Experts of a small language model.
Size: width 256, vocabulary 21695.
Below are experts of layer 6 (counted from 0) of a mixture-of-experts language model. Rows are named router (the router's row for the expert), gate (a neuron's input weights, with its number), up (a neuron's input weights, with its number) and show model dimensions 0-255. Each number is 128 + 24 x the weight over its row's rms, rounded and kept within 0 to 255. Numbers have three digits each.
Before each expert's rows: a language model's description of what the expert responds to; "mostly gets" lists some tokens that are sent to it at least half of the time. This comes from a sample of Wikipedia text that the model never trained on.

# expert 23
Blank table cells. Single space tokens in empty markdown table cells or before numbers in tables, plus numbers like 20, 12, 11 in dates.
mostly gets: "   ", " ", " documentary"
router:118131129127113164157127111090091167136169126109132128183144151140123123128122129066111142098083097176093095100114141107120131144114097118124135148182145118082137113094127095125118132097162116163105167164112103113154154123182114136127119135180155095141132104123129092151129064105140151094132113107127118151094107147118130120165141128184070138112139138103120131165118141134090165129134121197110117147120153177113107111091137129180149141134113068151145160124170122135127126136092121151165130142129099132070143141158124108120163147162095138111151126123149159100126124118142128122158131071128110157106137138149116117113123130139101138104157134125152124110114147133140145106100153110093129094084130134134114139159135137103126107121143179111111137156147124143112144153159122
gate0:086159113160112140133113135140119141142160105116108086137141194163140129126159133174118135159139101111194156143164139124132161134150100111118090116148216105159136118093112114129151123138185142137154159113115118082175162070152166134117083146142131173090096172148157132165115114113121093112121152085107129118117123145140114104150136127140068125113153148185154098122160105124152156113103144156156110128139112120119128119121128090150128119130108117142091115090139101139123110131138124138113122127104137135113106133106089144110129132113129155133179133128099128149117083106154135119158093151123147143155134125103118174104151080125160125125128135124168138145139124126127122138111129151123076123126156118103103132095129137154117106096105145128121104161108076109127133164161096
up0:121105128150101118119140141077122150073123145123125124115147168103107126137147170141098166132102138153154118158130147127139192139115144100138106118095108132195108125102077149133132123140121132173144121143114137086139124121148159116118124123132113137143087124127135197093123139143130120112137121128079119095125124208138133147114122164146114144115134167156138122153119156107188126144179096103177134117138108137142145111142127128069134154163126143144121154108172141101147098099112126115171107144146148124148116161119140088124149109072135143156125128126151153128156148101171141142131105115142115131113137159148097095141144139116133123109096148118170170139081111126108166137145084068119134150136140116150144112160106127148145099153093106157133129172131128129162088144163098
gate1:099120140168137144126130106119157140103111152135111081088177147102119137164105128116099118114103088099148098134148154107147139104134155113097167118136140104140146146131127136083151113149135129145112126130086072123102174146120144123142096088095137117134151134153086105133120122157124154122083146131148109142115108147147119104090177162126147087091110107158135147135124165105112124119082135113118122122162109101139126137145113131098126126101142152166155116169115145160110088148116124147173128140131097125116127180137137133114108098129113158107113131124099123123119096133069152140180177070121134165118132126158137100179138106123155080156130101166106104155109109129106152150112095178110090139150153135128093146170149105152105096142124160170114125120163128174124121090138110
up1:150092099128117155147140128104136126133089111103153107170147156136145123105149130125123150114137155131127116105127100166110147094108116092135102132066112145099098128104125117141096122091131143126108117148165176147139111104128104147124147167131095152122113185150131144126138125105110113080190134107131145153173143142081145109148089119139149142134139139097153145110151101153122127125170153085114103197099158151114128145143147119119130126140149091110144129133111137090134172102153139087133111111112138136091141130105071081100169112096122120114123105118111126111096109096166104123128105109141147131168125131141139164104113163151159153084111146115174143099144133094133169122140135108174082142128128141156121134114169150067159146118087115123099132154101124181105122117122102
gate2:152141131128124117092121152118155141132157136091081116085148166159140150150104143104125134132084127144101123123128167117162120096179115098097117085089085179115109134124124165136131157089181152160134143100138119091154143128128109125144107122139170106121125123104104118125119131124157171139126106160146083135110116160116148129158192111104139108176142182144086107136121159139179153104143126094094104093077113167136121159138141100149113117110125119137174110168148135113143116129115134127108116112061136156111131135127121121139144136128135093118152151107114143069150179127152133129106114142162140103126144127128155115088156119087127114147094167153122121138153170109088114145133113149108138114137130155138126103157119189136119146118132159099109129135106161070131116138129118
up2:147110114159140094125084129120106134139138119126111091116107127148120104152162118139111139137094128178094102128144117151097190129113114080099104149142114098131103140160130121144119122165114153112089104138138158142136140085110114130117128150139150139094122150134100130171114155154150124127105122184100135114131141162088112116149114108169155146154122107140100156131146126115121138135136089120181116127137154158099102152101085183127123126139161158167102116110184161129104192072084111069145121075110110085126141131137126116099126129153125124085106148092171173148115126144128145125164142144148127130120125125145117155152132121162091129112144135108115136180139155143135109135140128116159120152081153115150085159107141097150080174105142105115154113151100138097114147147129126

# expert 12
Two-digit number pieces. Two-digit pieces of numbers in tables, statistics and dates, such as the final pair of a year, e.g. 19|61, .57, 31.34%.
mostly gets: "50", "60", "80", "75", "59", "97"
router:094128096140143153151144129136111137114138146102096120155131130164098143125137115126113148111143115144117094111111132100137152132110148126109129136146159114067153103126120113144118132124113104199101190159115142122128150144146102162105126106140150109136175120133122100128104110110147123110112124121176125152065118084117081126150098103173115102086137095077131119146096168134120125112113102167115160153120103164065168126115137124138133139115107096145113189119158148146150138083141113151144107186148149124102178138152104114127126145167118122108128134124166149096153162141122097107136114099106127142088135178161085134124137123098109119095165144155136121078130129133143136091135128100085125111107118140156141111127156125106101146153109111098081107080112106149124148117139101
gate1:140133083111107125085097112150105162136137146112112121142119108150106125108132153124079145164127113139127120112100164112128096101128171150148136103101176092163156147166139119121145155104124154115118092155124182130174083112166114078107137146065144113107145136130133120106101098139137119112134101131126136118113127099171135152151127093120103147149121161105136102151058130108128107107136118130098098127137111099095159134129102128135170085147094115145113124107163131133147112128146155138200122147110115067099155129165114120147128178143113140105154132120146151117107095128099132131113109148174091091137145131156165117103118139135161132162118135114164126134104139097126130132125127070115117087106097141136136163122150133151130078123127196136116084101158100131116126105132111
up1:139177123149113146149166119101162114110144176122131074108117113132176110128105133108084118111163119113094115173164093132118120174134119130136150121122128111124130165148086126098166116132151136123097154127117160100145166130117129136106124136107159098102096113124112111171103135118135108115122107165106118111097144184135111160182113132203099114096144159122139120141102139131139147119131149157136129057148149144140113122118165078128086096133135173097101110104146162159098172117089133092128131134091126111132161135136115145143151100121126138129140090125113139086156111119119130163116150143115130099133168147164109144146145121089152129149137152100104140107123126111177170142101128124108138166108114137156134156141130090088145159157118091120117100125069163121148122108113127
gate2:105094131104146110125145150163129147076143147148108141106093116104130165138134100117144120113110124103115131155145147109092141095175140179140150149130085115147075119137141148145133136157138128120142115099141131086189074110136137112139134147123109134127070068107103076186148116131156143129156122132100131154103112134130164131108131134086156127193142113136131141138113132176119105134155133130159127091124137132138149126135119173121136111113081115125122134157145171160102140123141190144127143109104111128170109151162129146190119127109089142126117112120134139164128136123130108103108159158121120127110106082077111106149072149146112089146108134115139130189166094101154114138148126131135133091097132138104126138118091100124121137137165135146136131124105109114184123126099166
up2:082149168118138124148128121116148112132158136141126109121151141119131117088151168124132134140121175077150111088164135145095109120121123151092134117143138108125128096152150109125117113128105137143158174101132102096134109134091115148127084161156091123137141073147152077109125143178141143139116128088096118136128162142162160155151145150177121162180130106115114123160137118133118098155116113127154093152113112142123126175127120122127113130093155134125137136148124144149093111104121110172137107129132161140185112185146187130116100130147089143113115081127172118130128130090191151075139100094113140122135124145133123116135091118173118118139127139111118120131124167106150129121119127116171092089101118141088143169094093131166195095122138131102130163142141149099151146150142133
gate3:131115135125107109134131100143125165073156139168135165098112136099139102115155133134160113089138114121127128142179119103165108139130196156123140128135111106159107103097112091126113105110099111097114123131172134143124137121138132157074139168173117116140174115145125133123101114069103133100170181142148120078155125111148165121115092146082159110094134100140149137142113118157112138101106131137179122104118118151115123141137155164119109144106128133126151078161137127133126107099089139153111149153138088147076148152118152123143134153128103138100128114152139136158093158103141090147145157104125154104139083120105135076086124139175142133178130132158148101095127127122107123116102132133092134134162175082142105154133107116126129114104118156138140091109106119091113186133125135
up3:179133156107101159111094110115091145138154162144131098134098114134134106113129057121135097134144114132094113118142162163109118121134158110124149083099128149121122108137134125137115117155093153088111140120107167143152152163179171084121138120130149128140168166155096103109129153071134160141101165107079107125112130109115110122089112118129114168124131119151109094119080131129183124115140120125123150141125096130134158159101096122136161156112128134182169073116129111146162085119169123148113124131141138106133144140099143105145128108093089151095142105164133102142125139183133104094137115100121105142114130113152155142144144138099149131141091151102111152108161145170109162123087148160159133121141143124134136096121155117161079138136100121145119086079141122176102109129127110

# expert 44
Century digits and years. The century part 19 or 20 of years in dates, plus time words like year, season, month, and According.
mostly gets: "20", " year", " announced", "-year", " According", "19"
router:118093136144120169135099073113101173145161112128118125164171129134124150120158127118138178087103122150121106098099124124123144141121100071128134126159178108099155100130133157151143161124151116163068129159087123156170132129176086158151111136137147128137120117076125111164111127096158144085122085104147128153083114117103126118093134118154134154095127097101092076114125170134127152166125116159140137147108132108099120126120138147167128124159120092142122139114165079141145117106130107176155140150124130111085157139149133129145140113177114143146142092112139103089128127131168130127142169087120131155105149175115086088143128123118113139123143166135152141124111132118126132094118138121098148094092114116136103112155130137100117105134140130113067127100071118105118148150124135
gate1:111136116149140144115148145108154085126088114140112128106132118117119118085133127175125102124103094136126181128127134132172167113120151127096146154184151113098139152115129178109140147140131148144124130113115109147113118139084082129102094119125124132143184128086139127108122177084124127121083116113116130120118100141145095121139124148105091113098105136092104152142140144104100151186115136146123088130165177159182134120154132131146122109117135141141151129115139148148115117119137182124124145111143142095176117110151103156124158126106122132126100132141186129150108154132134135101142106114122096107135085103120133153169110158112105084137135140159144100127133111118085085166162115148147132098131109092129082142150092153091158105139163105114185166182143114119091179137111144
up1:161140138157153109120110084122127107142175130161168127122103166118119124148136145095122132126122137150100157109107089120099086088093130110116132120108122147149166140122175146168163155127159123072117159103127096135123110120191143135107175131143115112182109145160127099091135146133104107128155137096166197113137177106118144136132118100095109117127157118114091119124122143128115108117139091166084116123115105153132105133108138130117135099105116147158160084117126149129140125110128188093073124153179135118141148102116104173158081149146144129142174135116105092160113111134120135147150140134125152148172113095156148113121155136125091166173167139124128135128130134138129124147136126095087128096144174142124156143126121121149077162106098151159161111100128140128116143117116119
gate2:150108123098175143116104088174126130185098131141118120145136093136097129095121154130142145114095144138114107114100120133143117080114112113113093116125093108078124095142145139134135140109115116075082128134146135102128119127090159128138116154140177113114136123119094075149166123142133125104121095138156131148176158117135151095083162129108091140108127112166121117136181100152142158145091138114123150132126121112090142099111119135143178106076132117116103119106147114136104155127091110095160095119185134152097139114106134130169115136144154111104163166081132106151129181109137143147163151166122153102106134118096114114145104144102169087160090091126147107086172098139161118144127117095121136121118130139126149107139139165137116132134160148102094103140135149147162089158119107
up2:119153135141082137140137153116148088130095101142118106129155133071143128176123132103106123148124121127167147160159157096099105164147106135159137134118130136107122157178121123134102072101117128160099157116124077092130088111155083140119135072147142114129118127124132157134124110128097113087111112147128154081144157106097139140150184104095129156106101119160154160133155152145079094170113125108095129133115114086146107103126145124129167133106071110132105153118093132112069132129148161140133122134133117134150118106159144122117126167082151116128075120184084139128099160169130105124151147152186142152122127082104132124149116124104098096124121119110132083130114187125117135120117160129118162162108116137112144152119141098105144147130105149155114127137161135103141136138133117
gate3:144155112140082115125119155077159140135141149168121133126118144100100129102094106144141110138101174160076139138130120103089125142144115136127135150163147114147110154153136157121148147114141105120110086170086121101161078176099151116149151129134128131113083102145123147135150141115143136114123104123073165108079161167144145097128161120132162109137096140171159168117148135128099136167156157153103108106119114103155117103134128092126121123112188166127083149148146136129103140138151122114171093150138149126133099086150118135120103119145099132107117134172117167185142139115147124123089156100115165143121174096145134144131130152105123089085191123096133098140177137101120122159148121149146126071167115114149119145121112113105117121148106142134110118150097135137118136138155149
up3:098122118148059112103106120136125128161118141167108113107130109108137148166097171138071125153149119116131162168127085151169150099162112149126145149145130127111127113121145131128136141114146133177087144126156152149144117123086125146121179135102130179173104112146149128149182173064148116151100080119107091107145078117105120134138156133113102103123142137143073102157176129120138148111126097142163145116101108130119151123095165133128109161102164132141131162124113095115121138163160121122136123104149141120159125142145119139170127132134078146117123117090113101144088142143139150124182113132108095158115125137084111110109115089132099105128162125115139177136108141140144146108154116131160117127124132097147144079146149110135088179112122118132149112166145169141141105139119093